Weights of a small mixture-of-experts language model, trained from scratch on English Wikipedia.
Size: vocabulary 8192, 58.2M parameters.
Experts: 8 picks a token, a shared expert of 256 neurons.
Training: a variant of SOAP for the experts, 734M tokens, 5691 steps.
Below are experts of layer 7 (counted from 0) of a mixture-of-experts language model. Rows are named router (the router's row for the expert), gate (a neuron's input weights, with its number), up (a neuron's input weights, with its number) and show model dimensions 0-191. Each number is 128 + 24 x the weight over its row's rms, rounded and kept within 0 to 255.
Before each expert's rows: "comes after" lists some tokens at least twice as common just before its tokens as in all text. This comes from a sample of Wikipedia text that the model never trained on. Tokens count by the router's weight.

# expert 157
comes after: " 1", " 2", " 3", " 4", " 0", " 5"
router [130 111 130 112 112 104 100 106 175 165 168  79  81  99 124 129 159 136 102 133 125  98 124 141 112 164  88 159 156 123 125 113 147 110 147 125 156 125 119 150 103 132 135 130 159 140 162 130 148 117 145 133 134 130 135  74  93 158 123 131 178 120 150 137 135 135 144 107 139 145 153 132  95 151 134 160  97 106 104 155  86 166 158 146 120 136 138 106 113 114 104 113 108 133 125 136 120 165 112 148  95 136  91 135 125 148 157 196 165 125 125 104 128 130 103 176 157 129  66 100 143 107 159 102 173 150 141 175 141 115  97 119 116 107 158 112 134 122 141 147 100 124 176 117 145 127 150 163 123 121 160 136 154 129  87  88 101  79 102 152  89 125 139 119 161 123 144 152 166 146 103  92 144 142 141 108 131 126 102 114 109 153 124 124 143  92 144  89 143 143 124 113]
gate0 [137 111 113 150 150 128 160 127 156  97 119 148 183 138  83 159 127 141 132 137 152 114 123 125 144 148 108 131 158 125 101 119 124 121  92 151 129 169 105 131 126  99 139 176 148 116 146 114 104 149 164 143  99 124 160 148 121 111 122 127 134 137 215  81 126 124 107  98 132 118 111 123 133 145 120  83 165  96 148 117 123 131 111 133 153 156 145 107 101 178 116 123 134 129 182 153 149 131 128 107  89 131 108 136 139 149 128 109 143 145 150  82 157 134 105  92  78 169 153 119 134 128 130 119 124 132 181 111  90 137 144 187 118 163 130 115 161 103 122  63 118 128 136 138 129  85 132 123 133 128 131 185 101 143 127 117 100 147 120 161 110 128 131 110 117 136 153 141 105 109 119 143 115 156 129  84 102 159 131 167 171 103 126 125 135 138 148 166 167  98 124 106]
up0 [158 167 118 139 106  96 104  65 134 120 143 132 153 157 115 161 144 129 151  87 105 122 111 104 135 109 153 110 119  72  83 144 162 188 136  81 140 112  86 127 113 135 119  90 136 121 130 109 109  82 110 106 119 163 109 128 129 130 165  90  81 113  99 109 143 164  88 111 163 113 110 101 126 113 118 158  81 172 154 116 119 107 117 102 158 123 129  82 135 138 150 163 115 131 114 106  86 100  94 112 130 118 114  87 117 156 114 133 152 121 107 117 121 162  90 108 132 133 170 110 141 117 167 106  99 142 130 140 120 150  93 147 126 117 120 124  85 138 164 138 154 161 102 136 168 147 111 144 146 110 110 116 168 106 151 143 137  98  97 120 119 131 136 120 122 134 127 149 136 130 119 129  95 127 104 121 119 164 145 120 127 185 131 168 128 140 157 117  97  96 135 142]
gate1 [110 110 122  65 166 122 146 139 142 100 138 103 111 146  84 143 121 146 106 121 162  94 106 155 112 135 172 106 118  71 143 110 140 112 116 185  87 128 121 125 128 125 131 142 140 129 158  81 140 131 147 140 153 144 119 126 128 156 148 117 100 122 115 158 143 106 160  84 124 106 139 129  99 125 121 109  99 106 153 129 136 183  83 167  75 141 123 118 131 137 133 151 159 137 154  97 115 141  79 104 171 114  98 137 126 147 186 118 136 139 189 156  94 111 166  97 107 104 120 123 131 139 123 160 113  77 131 158 117 128 118 147 156 121 104 106 117 137 102 100 140  92 141 159 100  79 121 143 130 124 168 150  77 114  96 142 131 119 140 106 127 113 129 113  98  98 142 159 126 115 148 128  96 132 135 155 120 147 154 141 123 114 122 101 142  97 111 125 168 129 162 124]
up1 [122  89 130 136 137 116 170  87  81 131 144 183 152  69 131 131 114 157 139 134 134 100  83  73 116 110 165 147 110 102 145 122 118 145 195 126 136 124 115  94 152 110 132 132 123 152 140 130 110 104 124 127 131 116 170 122 135 117 143 100 133 160 123 134 124 146 136 123 126 114  63 123 133 123 122 153 119 132 157  99 146 176 129 161 141 146 110  80 148 139 140 123 135 129 154 163 138 100 137 174 148 123 130 107 105 108 105 112  96 147 134 140 130 131 143 126 163 144 154 101 165 104 137 106 140 128 123 129 134 127 118 103  76 167  74 138 127 174 127 117 121 187 130 128 110 145 152 118 131 134 101 158 119 175 102 128 147 187 117 131  97 160  82 142 120 146  96 109 145 121 124 155 155 122 123 183 105 137 121 141 117 136 106 127 122 111 140 132  87 162  85  98]
gate2 [144 138 103 132 142 142 135 124 137 125 120 144 148 125 142 144 125 140 107 127 126 147 108 135 128 156 118 194 155 133 126 115 109 131 170 131 146 119 136 108 131 113 107  86 131 192 111 160  82 124 131 115  89 118 148 162 119 102 147 110  54 118 135 153  90 161 103  93 157 112 134  90 134  95 142 123 106 120 122 138 102 146 130 143 153 144 124  95 151 145 168 115 148 123 138 154 143  90  97 133 112 148 180 111 102  85 147 130  99 103 125  78 130 150  83 103  78 122 124 164 134 115 105 146 165 128 119 145 137 111 124 131 143 156 141 184  93 111  90 141 116 103 143 123 121 110 173 132 131 114 117 108  47 111 111 122 102 136 140 151 131 131 130 160 190 126 162 112 149 122 133 116 171 121 196 114 142 114 110 113 125 126 152 146 127 126 116 118 148 108 137 112]
up2 [ 92 108 104 127 166 128 109 109 160 119 132 108 125 150 130 137 102  93 106 173 144 153 103  96 160 156 161 101 108 106 130 147 144  93 106 149 129 122 121 157 146 102 105 130  74 176 120 153 134 141 102 127  91 147  77 147 133 105 128 112 108 105 116 163 172 117 106 136 133 115 154 122 136  98 182 113 125 115 131 100 166  93  82  90  99 122 103 168 115 143 116 150 113 146 139 116 141 144 173 175 139 202 121 147 105 138 141 143 133  74  96 102 143 124 102 145  88 122 155  91 106 111 137 133 126 139 162 121 122 122 109  98 119 157 128 119 154  86 101 192 130 104 119 159  90  96 109 114 156 125 116 128 149 139  78 105 106 121 130 121 106 114 106 140 155 114 104 114 142 184 158 125 115 138 130 106 128 144 132 123 123 133 130 136 118 143 134 148 144 123 103 122]
gate3 [ 93 134 160 155 125 139 143 132 114 134 133 119 140 138 142 150 107 104  81 124 119 132 120 154  94 107 108 153  92  94 119 136 147  98  99 166 128 137 151 144 130 117 161  75 156 174 165 157 129 148 133 177 128 156 124  83  79 121 133 141 118 124 118 107 147 119 104 121 132 135  95 145 102 127 141 125  76 171  85 155 159 125  83 111 124 121 176 145 122 143 145 125 118 162  94 154 103 131 128  74 117 158 167 131 133 118 108 118 142 128 106 140 109 154 152 102 168 141 134  98  94 129 130 143 107 157 161 144 116 112 136 113 123 129  54 123 151 123 124 168 107 107 155 158 127 163 132 132 104  95  83 117 129 157  95  98 115 124 126 127 124 102 138 146 115 147 145 129 133 194 133 102 129  80 152 150  75 100 155 163 100 134 113 121 132 110 143 125 112 135 113 144]
up3 [102 138 115 113 102 171 103  80 111 159 138 122 159 107  84 119 103 141 135 135 176 103 112 113 124 162 141 136 100 154 113 150 126 149 101 118 110 123 140 109 150 161 124 140 127  81 129 127 103 156 104 101 120 106 117 141 145 131 133 164 128 116 134 100 128 134 148  94 116 145 131 117 117 154 103 119 145 126 119 145 120  86 141 141  83 110 167 146 104 139 134 151  95 123 125 126 114 113  77 122  83  94 128  95 179  63 161 104 127 130 110 101 132 137 119 109  85 112 121 114 181 164 104 118 116 119 102 122 150 146 111 118 121 141 167 132 143 167  65 114 109 153 103 112 117 102  82 126  95 105 142 110  74 157 162 147 162  79  81 129 113 125  95 168 131 153 119 148 146 105 125 122 128 133 152 107 162 123 103 107 138 118 152 144 148 173 166 128 120 106 122 127]
gate4 [130  69  98  74 122 117 130 121 145 119 138  70 137 166  98 133 126 128  92 155 115 135 158 121 106 137 111 105 126 149 140 124 165  77 143 133 177 147 165 198 124 169 113 139 115 124 122 128  80 112 103 123 106  90 134 139 156 113 123 130 164 141 120 136 164 111  69 158 161 145 153 110 142  87 144 118 159 147 121 111  99 127 118 100 123 117 154 156 113  88 114 124 138 133 158 107 130 102 134 145 115 118 130 133 157 144 121 131 122 141 138 148 154 119 118 160 103 101 151 106  94 132 132 130 121 114 147 160 111 132 102 136 156 153 130 158 141  99 130 172 128 137 131 176 155 147 133 159 135 160 129  81 117 114 133 174 111 170 116 119 109 127 144 176 158  65 114 109 150  80 108  85 129 108 121 130 114 149 110 137 147 140 119  89 135 138 119 113 157  97 141 100]
up4 [122 145 143 170 103  76 114 130 110 137 129  96 133 103 147 135 164 167 112  93 170 136 117 177 142  74 143  87  93 133 160 122 149 135 118 148 118 138  96 168 170 102 146 126 138 147 113 110 152 105 159 128  94 182 115 124 112 173 164 138 140 181 146 144 135 122 100 119 148 132 124 137 126 134 143 103 100 100 156 163 101 161 140 128 182 111 134  78 157 117 147 102 122 165 139 105 151 131 118 125  96 140  93 112  87 123 141 129 120 134 132 107 130 100 114 147 117 158 145 131 124 112 161 120 157 118 124 111 123 116 102  75 116  87 135 118 127 126 123 108 104 155 144  99 140  89 117  90 149 101 147 104 133 127 122 180 169 157 122 135 105 106 156 169 157 162 129 129 133 147 136 106 141  95 112 114 129 117 161  71 118 106 100 126 113 105 117 119 141  96  96 127]
gate5 [122 115 172 136 123 101 145 110 133 108 134  86 105 113  86 117 164 114 153 153 136 147 107 126 112 110 165 111 126 139  93 118 119 100 139  91 128 128 136 118 164 142  90 142 187 151 108  86 104 135 119 146 122 160 149 128 156 145 155 142 165 106  93 136 124 108 135 152 120 129  94 144 122 134 128 179  65  69 124 102 111 121 114 158 166 144  94  91 142 106 133 148 154 124 154 168 138 103 153 166 132 122 158 132 127  93 120  70 132 124 146 152 143 116 135 119 119 128 125 147 187 175 100 145  87 111 126 147 144 160 113 163 147 126  97 147 132 132 142 119 122 115 118 153 169  97 113 150 126 127 135 173 110 141 170 131  86 119 120 112  98  95 133 155 117 128 131 143 160 129  49 105 126 126 116 129 145 121 103 151 115 120  87 124 131  96 150 124 122 109 160 123]
up5 [129  93 105 126 102 124 151 126  82 112 108 161 128 105 132 103 101 114 157 175 135 151 139 128  86 157 161 161 100 126 142 139  90 122 104 122 158 160 160 136 151 153 152  93  89 104  88 104 134 132 101 145 152 124 108 114 161 128 110 128 177  82 113  99 135 143 166 108 142 106 113 122 149 125  90 112 129 126 146 132 148 192 105 155 130 172 165 111 165 108 146  92 123 114 107 130 139  89 114 137 106 125 165 126 146 140 102 140 146 152 130 146 111 140 131 119  91 114 108 168 125 124 127 104 152 110 131  98 101 134 148 121 186 147 152 113 114 167 106  77 132 105 154 131 100 129 108 117 165 117 132 152 128  90 118 125 137  98 117 146 117 180  73 152 129 119 155 111 154 127 144 133 165 126  75 134 158 142 105 121 119 118 100 124 120 119 136 121 124 187 101 150]
gate6 [123 167 136 120 153 124 155 155 143 143  98 126 128 137 143 141 144 142 133 123  75 111  86 138 125 133 128 107  95 129 140 139 141 130 115  97  95 185 100 174 158 153 115 124 171 139 135 112 160 156 129 133 126 134 139 110 103 126 132 176 100 113 100 115 103 110 147 122 132 141 130 118 149 122 106 120 212 115 142 135 152 116  56 153 105 124 144 171 181 162 120 134 138 121 120  92 127 151 112 126 179 152 150 167 113 138 116 106 113 113 125 101 128 122 125  92 124 107 112 163 106 154 142 144 116 121 126 155 125 129 130 105 121 134 110  73 144 117 171  97 173 137 143 160  96 129 163 132 117 104 154 123 197 171 122 119 146 170  99 163 148  83 106 150  98 128 141 130 152 132 146  99 136 127 119 144 101 154 142 158 122 134 110 149 117 102 146 124 169 124 162 145]
up6 [143 150 114 128 167 109 136 119  92 131 201 130 122 144 119 119 106 129 112  99 157 129 117 159 132 116 113 154 161 133 120 106 111 116 136 146 102 110  84 167  96  71  92 151 106 111 128 147 116 116 114 119 138 153  79 109  96 144 147 105 115 139 189 111 145 100 131 127 116 149 101 109 139 160 129 125 125 113 173 101 164 123 176 140 132 130 140 162 137 126 135 134 126 154 113 160 170 117 153 159 131 105 107 112 129 132 107 113 139 117 102 130 106 167 116 123 177 173 124 135 144  55 159 146 144 139 108 123 121 110 141 107 118 166 130 157 120  93 168 123 117 121 111 110 128 128 157 136 129  96  99 100 160 126 138 126 102 119  89 154 135 163 109  98 105  90 118 171 165 201 121 131 119 108 152  85 136 152 118 158 118 132 151 113 126 137  87 114 127 157 151 138]
gate7 [152 134 140 133 128 121  90 135 126 133  79 164 124 115 122 138 100 151 111 175 120 109 148 143 104 157  91 176 120 121 152 143 122 120 153 158 108 166 105 117 102 110 128 144  82 126 131 111 111 147 140  94 119 111 144  98  94  85 102 118 155 164 118 128 163 131  90 127  84  98 118  94 122 121  94  92 117 133 118 149 101 170 141 101 173 122 105 136 103 146 117  93 147 123 155 105 134 108 139 201 129 126 167 127 134 176  99  74 105 144 143 138 114 171  88 147 124 148 100 131  64 155 143  75 167 127 116 155 143  89 101 129 112 132 132 105 133 159 100 111 144 135 127 123 151 146 156 121 163 141 107 141 147  90 154 119 141 115 155  99 135 112 166 145 156 153  98 153 134 147 151 112 107 127 117 146 137 103 128 126 129 144  93 131 108 123 163 149 102 139 133 133]
up7 [111 128 142  97 150 167 129 113 176 108 150  97 121 113 119 207 140 109 127  79  85 127 147 127 105 159 178 182 134  89 156 156 111 151 139 103 159 139 148 136 173 123 142 133 176 130 147 111 119 137 123 142  95 140 140 132 112 166 144  52 119 115 110 140 109 134 150  97 141 113 130 110 119 165 135 131 114 137 151 106 176 134  97 146 167 149 125  94 145 109 132 134 131 132 106 160 137 153 129  96 140 127 136 151 112 141 139 118 122 126 145  85 121 124  47 143 144 147 146 150 104  99 103 138 124 150 115 166 154 143 101 102 123 123 129 110 135 127 103 166 139 103 139 128 134  87 131 138 121 121 108 126 168  72 137 111 123 176 158 130 111 117 125 117 132 146 111  78 133 103 139 133 137 137 126 129 105 124  99 123 111  70 130 100 107 127 126 140 167 146 100 139]
gate8 [153 108 113  86 160 126 155 129 120 133 150 130  81 160 148 102 166  89 186 143 172 147 120 142 118  95 112 125 117 121 146 108 129  87 108 150 148 115 107 141 117 120 131 142  78 116 160 138 105 161 140 109 135 179 155 135  93 125 167 169 122 123 113 103 103 138 138  99 166 142 114 112 144 160 118 117 139 166  81 137 134  94 126 138 137 126 117 117 106 165 141 173 117 119 167 125 103 121 140 152 140 127 121 126 113 126 134  98 131 123  74 141 128  94 144 154 133 156 108 183 149 138 122 139 126 124 122 161 114 112 139 110 137 145 153  95 198 133 158 110 104 141 112 123 120  92 159 122 114  88 102 123 106  89 153 147 100 117 135 155 109 117 160 118 134 114 145 142  97 142 132 143 153 150 130 184 154 190 113 129 112 137 111 146  98  77 110 143  99 122 148  90]
up8 [109 127 160  97 116 136 105 117  77 156 170 115 158  90 154 112 199 101 163 132 165 135 107 118 119 100  99 170 159 104 126  99 130 139 113 157 134 139 140 128 131  99 153 100 120 148 164 142 124 120 139 154 121  82 137 109 117 139 149 159 158 102 130 122 155 114 153 125 143 137 140 135 115 150 108 189 133 103  78 138 172 150 134 116 124 109 113 121 147 104 110 163 180 132 114 130  67 130 153 102 104 121 144 147 138 169 146 149 198 151 140 126 121 133 124 114 105 127 173 177 138 125 165 119 187 131 113 110 118 110 140 126 147 140 125  95 116 123 129 150 112 162 140 159 124 138 132 168 115 153 141 168 130 142 125 188 117 110 109 130 137 123 144 149 146 136 109 129 114 119 143 113 140 114 127 147 124  97 133 123 140 154 116 113 110 108 118 183 140  72 102 127]
gate9 [157 106 136 156 106 109 124 119 119 126 109 159 140 124  97 171 141 123  65 102 128 165 155 115 175 139  76 129 130 144 145 111 101  92 135 147 162 106 119 127 149  89 149 106 144 120 145 103 154 145 157 114 117 141 175 118 108 139 126  79 138  72 133  93 141 121  93 110  86 127 111 123 106 129  99 133 155 127 113 113 127 149 180 107 159 146 134 104 123 139 125 142 118 156 145 134 134 153  91 101 107 122 142 145 156 139  71 152 127 106 166 121 139 114 175 101 124 110 155 124 141 122 105 149 159 157 162 148 148 130 160 124 141 165 124 103 105 133 143 125 169 171 147 116 153 120 147 135 144 133 132 131  95 144 109 148 155  95  84 103 127 153 163 160 146 128  76 147 118 109 137 118 186 140 112 124 145 134 108 140 119 129 130 193 112 137 112 153  95 166 116  97]
up9 [127  91 114 121 120 115 173 115 116 127 140  92  99 161 116 109 151 113 141 117 150 153 120 169 138 122 136 138 109 125 121  88  91  97 129 138 113 106  96 159 172 143 118 143 124 156 149 113 156 121  73  89 123 152 158 144 127 133 122 126 140 102 126  78 117 159 155 115 147 165 111 151 131 107 138 110 111 102 129 162  97 102 104 116 117 128 131 122 101 135 163 113 156 144 159 190 125 118 100  92 119 139 135 177 146 137 133 124 151 144 119 109 155 114 114 188  87  87 111 134 150 159 117 101  82 116 140 154 124 174 141  88 101  89 101 165 153 186 161 144 135  97 139 102 109 123 144 145 127 124 105 140 113 123  99 141 118 131 119 147 142 179  72 127 145  85 112 120 128 147 135 149 123 119 138 113  98 113 166  88 109 141 157  97 131 159 109 125 107 115 133 170]
gate10 [112 127 110 144 121 115 188  99 105 109 155 128 161  96 115 115 148 142 102 121 131 112 136 164 151 126  89 113 128 146 149 175 124 137 153 133 163 111 120 125 124 150 143 143 138 129 145 133 165 152 133 187 162 138 145 160 119 136 144 184 153 140 113 147 148 133 126 111 139 130 172  86 101 117 102 101 135 151 116 150 144 108 108 135  99 140 106 138  95 116 161 120 113 111 151 110 111 136 137 142 141 156 102 107 121 144 133 150 146 161  91  98 163 147 120 127 132 126 145 162 103 190  97 114 166 134 125 157 150 107 133 110  50 141 139 104 135 159 120 133 102 159 115  76 144 123 162 181 144 143 104 160 135 104 146 164 131 119 125 156 102 133 144 155 100 177 122 148 130 148 107  96 125  81 118 143 155 111 138 115 125  74 120 153 122 137  97 168 103 166 118 161]
up10 [123 127 153 123 102 107 106 119 123 136 174 119 137 165 135 104 149 131  91 167 150  88 156 102 166 116 114 102 123 145 114  72  94 114 127 108 124 144 129 168  72 166 108 123 122 128 150 108 102 124 152 108 107 121 106 124 122 116 120 117 101 144  98 119  85 139 117 127 106 113 118 169 124 113 130  95  85 154 102 124 168  90  91 114 164 164 101 103 151 162 101 163 110 133 136 137 124 134 110 118 144 140 198 124 135 119 139 125 112 149 142 147 121 106 148 160 109 131 122 111 118 118 165 177 119  95 133 132 114 117 102  54 146 118 134 118 116 126 139 116 152  86 149 167 133 144 115 125 115 115 153 107 134 111 189 121 147 138 148 109 140  94 148  96 100  83 148  84 125 144 149 103 126 133 154 102 129 150 150 122  88 114 162 148 131  82  96 130 137 161 121 164]
gate11 [143 162 126 114 136 109 144 147 126  94 122 145 116 103  89 148 114 155 137 153 177 113 131 127 137 130 141 162 116 125 107 116 134 145  82 145 135 137 140  85 153 156 149 135 108 150 134 106 146 134 119 139 146 122 122  87  89 163 154 134 104 124  99 116 136 115  99 115 189  80  80 178 143 131 104 121 126 104 135 152 100 168 120 113 160 143  99 112 113 152 133 132  85 126 105 136 129 133 150 122 106 149 143 133 128 112 173 129 171 120 138 133 117 132 149 170 136 151 133 135 105 123 139 176 123 119 116 125  98 131 116 138 100 115 101 128 126 138 146 131 149 171 157  98 118 133 152 133 146 100 107 201 134 117 128 139 100 141 105 177  93 125 160 140 116  99 152 151 142 147 129 118 173 176  69 105  85 177 128 155 120 119 152 119 118  88 123 147 122 140  68  80]
up11 [121 165 122 130 183 115 102 115 125  75 122 135 164 120  84 136 132 142 111 126  85 153 126 130 116 178 167 140  88 172 159 150 145  88  95 158 162 146 126 144 133 150 165 144 129 117 131 120 130 173 158 177 171 114 138 111 112 125 125 142 138 140  97  99 128 137 146 127 145 106 114 122 111  97  80 114  87 105 120  80 101 147  88 125 145 128 126 135 114 139 111 158 124  91 139 102 163 144 150 150 129 124 139 159 152 123 136 108 122 141  89  86 127 156 115 143 119 143 148 133 122 143 139 138 148 155 158 106  89 107 130 117 108 160 130 128 130 149 116 159 117 131  95 112 104  74 142 106 171 147 112 153 128 121 100 132 114 131  84 171 125 138 131 102 108  80 130 139 101 172 124 179 169 163 123 142 114 108 118 123 140 150 149 121 149 142 121 151 195 148 145 109]
gate12 [108 162 166  87 105 142 125  61 111 131 156 119 111 138 107 133 140 159 119 144 155 141 147 176 180 100  61  88 106 193 108  87 129 100 146 153 114 146 152 109 162 135 144 124 116 169 117 129 162 139 129 128 162 128 117 116 137  82 130 100 137 147  65 122  92 111 162 106  71 118 108 150 171 132  99 140 111 133 134  95 135 112 105 121 145 137 136 124  91 146 152 119 147 140 135 111 135 150 140 135 126 108 147 147 117 113 139 180 121 116 170 129  88 156 136 144 107 119 126 114 128 126 108  97 120 126 141 121 153 130 105 152 143 114 124 162 151 156  89 129 127 150 153 116 136 120 158 136 154 142 108 141 172 119 171 115 186 107  95 135  98 145 144 156 137 168 101 113 118 119 123 132 118 131 124 126  95 153 169 115 105 118 135 123 124 160 106 163 129 150 153 118]
up12 [171 151 105 123 106 165 140 146 148 158 136 114 125 114 139 121 126 171 128 121  95 101 129 153 125 113  87 118 121 115  92 116 100 153 135 165 172  74 136 122 144 112 142 106 126 121 139 168 126 139 143 113 113 131 122 116 126 113 119 121 102  68 122 110 131 118 148 157 129 131 155 110 115 107 150 124 141  80 131 162 147 145 128 131 149 134 160 163 131 153 109 105 125 110 152 163 209 117 152 137 139 133  83 128 144 165 139 132 101 126 184 100 113  83 112 120 126 188 123 155 123 120 115 151 153 113 107 142  64  85 150 122 147 101 122  98 113 124 113 110  98 122 121 171 115 121 180 140 119 107 107 160 112 144 134  97 124 116  95 127 112 127 102 134 127 140 123 138 137 103 102 142 172 110 143 103 124 199 155 108 147  92 102 177 120 155 106 127 108 120 123 100]
gate13 [104 138 137 131 115 137 125 138 106 144  95 131 157 113  92 131 164 107 143 134 122 118  88 155 136 161 134 131 146 124 165 149 115 105 161 146 138 141 131 142 104 144 162 123 136 102  99  78 155 113  92 136 121 173 154 123 147  71 127 104 142 137 140 141 140 179 115 168 112 133 110 153 138 140 118 118  77 127 139 135 147  99 172 120  88  90 105 129 140 156 119 106 119 146 185 117 133 110 101 121 137 185 121 127 106 145 117 134 132 114 117 126 145 140 105 115 129  96 147 119 144 146 101 149 151 145  97 154 115  96 161 170  93 170 102 166 138 107 140  97 152 152 113 144 119 131 126 116 145  83 137  97 120 129 133 129 119 156 107 112  97 108  92 122  75 157 131 164 180 143 119 110 113 125 150 148 133 121 132 178 105  68  75 160 106  89 139 115 146 104 141 166]
up13 [120 146 125  98 127  92 117 130 140 113 123 134 101 115 103 124  90 130 148 183 118  86 151 125 115 101 123 142 104 170 166 143 106 164 135  61  99 123 110 130 137 139 107 163 100 142 106 143 164 139 145 113 105 117 131 134 123 131 155  77 133 172 129 137 108 115 147 145 131 121 115 137 116 130 105 134 140 130  97 137 119 106 177 110 122 135  94 137 123 169 142 185 114 120 146 167 142 115  82 139  95 121  98 140 138 139 134 153 113 120 142 128 132 154 115 140 153 131  88 138  89 159 130  72 111 106  93 143 132  70 160 141 143 120 108 150 143 123 175 116 123 131 101 117 125 146  90 121 146  67 116 105  94 161  93 102 122 138 176  97 135 141 136  63 137 173 126 126 119 167 103 116 135 101 142  95 118 126  89 114 101 163 151 139 115 128 155 171 135 140 119 130]
gate14 [146 133  82 103 129 149 117 113 142 125 146 108 124 135  92 162 119 117 136  72 109 137 137  99 105 126 193 158 121 112 154  91 146 110 123 102 114 156 101 160  76 143 119 144 105 114 130 126 107 189 125 110 117 146 136 171 131 144  92 130 128 130  91 143  97 156 140 130 132 162 160  87 145  96 142 174 160 131 158 125 121 136 146 106 127 135 137 150 109 125 139  99 133 134 133 128 152  87 107 115 123  94 155 128 104 166 127 179  86 109 120 134 129  94 121  97 131 146 126  98 125 143 118 104 169 118 147 125 100 152 115 166 104 133 138  90  96 112 104 113 147 119 132 133 160 134 103 150  73 106  98 101 147 100 118 132 101 122 143 132 149 137 162 122 170  79 113 136 114 132 189 141 149 105 139 166 116 175 116 156 123 109 119 172 109 155 104  91 137 160 140 111]
up14 [122 142 128 117  93 118 155 134 112 156 106 119 139 144 104 112 121 145 100 110 129 103 134 108 109 175 190 141 159 106 108 122  98 100 166 158 118 140 188 145 118 127 155 125 129  95 150 118 138 149 160 121 172 117  93 143 163 139 131 121 135 166 161 113 113 129 107 117 116 119  98 119 137 124  89  96 119 125 120 105 137 141 172  79 139 139 122 143  81  72 125 142 116 131 135 107 153  92 115  92 117 116 137 175 104  93 105 160 145 129 167 112 150 103 150 122 106 141 126 184 173 125 149 119 116 127  98 102 105 133 167 119 114  79 125 114 119 134 146 113 109 109 135  85 112 139 127 112 148  98 134 141 100 102 157 138 141 132 146  95 141  95 132 109 154  84 127 137 117 149 136 123 122 151 136 126  95 106 180 159 139 145 145 110 157 183  75 142 123  84 103 101]
gate15 [144 112 129 102  93 132 161 142 156 154 154 105 138 158  79 138 113  81 107 126 145 172 105 152  92 164 108 134 144 161 176 135 137  94 149 142 102 136 129 102 108 178 149 181 133 110 112  80 102  76 112 127 105 127 103  80 115 111  74 142 165 119 167 123 116 116 150 115 119 191 128 124 121 135 139 117 151  88 152 124 123  92 140 134 132 127 123 102 165 102 145 121 124  93 133 127 125 144 125 144 126 111  96 115  76 148 189 129 122 121 101  94  95 107 110  90 136 176 128 133 101  71 152 114 127 128 155 118 125 127 133 131 156 151 150  95 117 132 142 137 120 144 152 145 156 124 108 135 132 130 144 110 138 114 125 112 122 133 129 128 146  90 128 131 101 132 143 123 109 141 167 136 130 126 129 134 124  84 176 156 126 134 172 132 127  84  87  97 123 128 167 105]
up15 [156 113 136 136 128 143 100 112  96 125 135 104 144 134 117 113 169 162  87 137 113 148  78 119 111 162 100 103 106 149 188 150 148 120 136 145 115 153 189 183 115 154 151 128 109 128  86 126 117 132  70 103  83 142 122 154 145 141 163 145 145 131 104 110  80 114 125 128 119 140 127 168 111 135 109 131 129  89 131 173 111 140 144 134 131 104 139 106 109 141 133 147  74 149 120 135 101 104 171 173  89 110 110 108 112 180 151 103 158 128 127 100 150 152 111 133  89 127 119 106 145  82 111 114 131 150 145 112 124 101 104 136 138 125 129 141  83 147 153 166  85 154 120 156 164 162 129 155 113 108 130 113 158 131 139  79 120 120 122 149 110 131 160 143 102 144 110 131 185 163  93 153 105 131 122 139 105 108 133  99 138 161 149 131 137 111 129 105 119 118 143 142]
gate16 [115 123 113 172 114 169 144 173 124 124 130 149 144 126 106 167 137  88 107 141  99 135  81 115 148 107 152 140 133 122  52 104 103 165 147 122 151 158 120 118 122 117  94 167 112  92 118 111 119 158  71 101 145 128 121 167 157 154 129 140 146 114 166 140 129 152 130 177 143 151 129 122 125 146 101 153 112 141 154  84 110 113  89 122 104 141 136  90 144 113 114 120 142 141 128 127 125 164 133 121 172 136 119 144 164 146  91 194 122 129 160 111 117 132 109 119 124 164 162 103 104 159 145 154 117 152 140 111 131 116 130 170 116 159 160 156 108 170 117 148 144 116 129 101 171 143 120 113 164 148 136 138 113  87 122 136 118 115 153 117 143  96  90  94 147 133 142 148 127 111 190 178 122 148 138 148 156 104 127 132 159 113 148 135 126  76 104 132 124 121 137 129]
up16 [149 167 167 146 118 142 143 136 135  87 121 142 163  91 106 148 114 148 111 144 144 104 132 188 112 153 121 146 142 142 122 121 128 125 118 114  77 140 112 164 149 151 155  54 113 134 120 123  66  95 108 151 136 133 129 132 131  98 138 124 114 114  99 126 114  97 145 121 125 120 119 116 132 149 127 118 141 140 120 102 125 152 174 127 125 140 104 117  89 155 169 145 112 132 159 129 143 104 130 133  85 114 111 114 129 148 134 117 127 116 136 146 180 128 144 138 102 143 135 129 111 109 121 123 153 149 109 170 111 121  85 149 130 100 120  82 115 110 127 108 102  91 148 134 164 159 116 137 112  98  95 124 112 173 129 152 198 101 102 165 119  77 114 107 120 165  74 149 117 170 102 134 137 123 105 176 111 110  99 159 117  80 131 136 122 105 127 162 129 137  83  88]
gate17 [126 173 130 108 136 139 107 123 149 114  65 134 108 145 121  74 137 141 143 126  99 104 142 136 136  98  96 124 148 133 102 174  92 161 101 157  86 181 160 146 164 129 113 119 176 128  89 130 125 143 156 124  75 156 103  96 152 141 116 113  94 146  93 114  99 138  97 182 122 108 149 122 152 100 115 111 122 109  90 154 157 118 142 101 138 108 114 146 158 135 109 116 122 119 110  88 164 133 115 146 138 197 107 137 117 126 153 136 131 122 144 114 103 101 152 117 137  88 110  95  86 148 158 113 133 122 128 170 172 152  96 131 117  90 156 105 146 127 128 107 171 100 141 110  92 124 125 107 117 132 174 140 110 160 109 110  86 121 129 142 122 143 159 113 106 120 140 138 121 142  94  90  92 156 134 116 144 143 124 117 137  98 116  97 150 106 148 117 102 130 114 109]
up17 [ 83 125 165 144 170 105 149 175 111 134 100 146 103 130 130 161 149 143 142  79 147 140  82 128 156 137 102 119 125 136 137 128 141 101 105 126 114 136 150 149 137  94 107 154 146 101 127 158 161 148 143 123 129 119 151 120 106 147 121 130 139 105 176 133 147 138 106  88 133 173 111 116  82 129 137 143 175 124 159 113  76 146 133 143 145 141 123 101 105 117 163 156 141 119  87  93 105 147 147 157 149 108 114 150  82 117 102 108 142 121 162 111 122 171 144 130  94 140 129 116  87 102 128 109 145 156 160 105 117 124 140 116 121  95 141 121 192 133 136 142 191 163 106 164 118 122 101 170 113  90 155 107 144 126 171 151 107 138 114 153 140 123 144 133 144 146 123 118 149  92 108 102 142 168 128  98 107  85 138 120 133 170 131 109  83 113 139  95 159 124 116 156]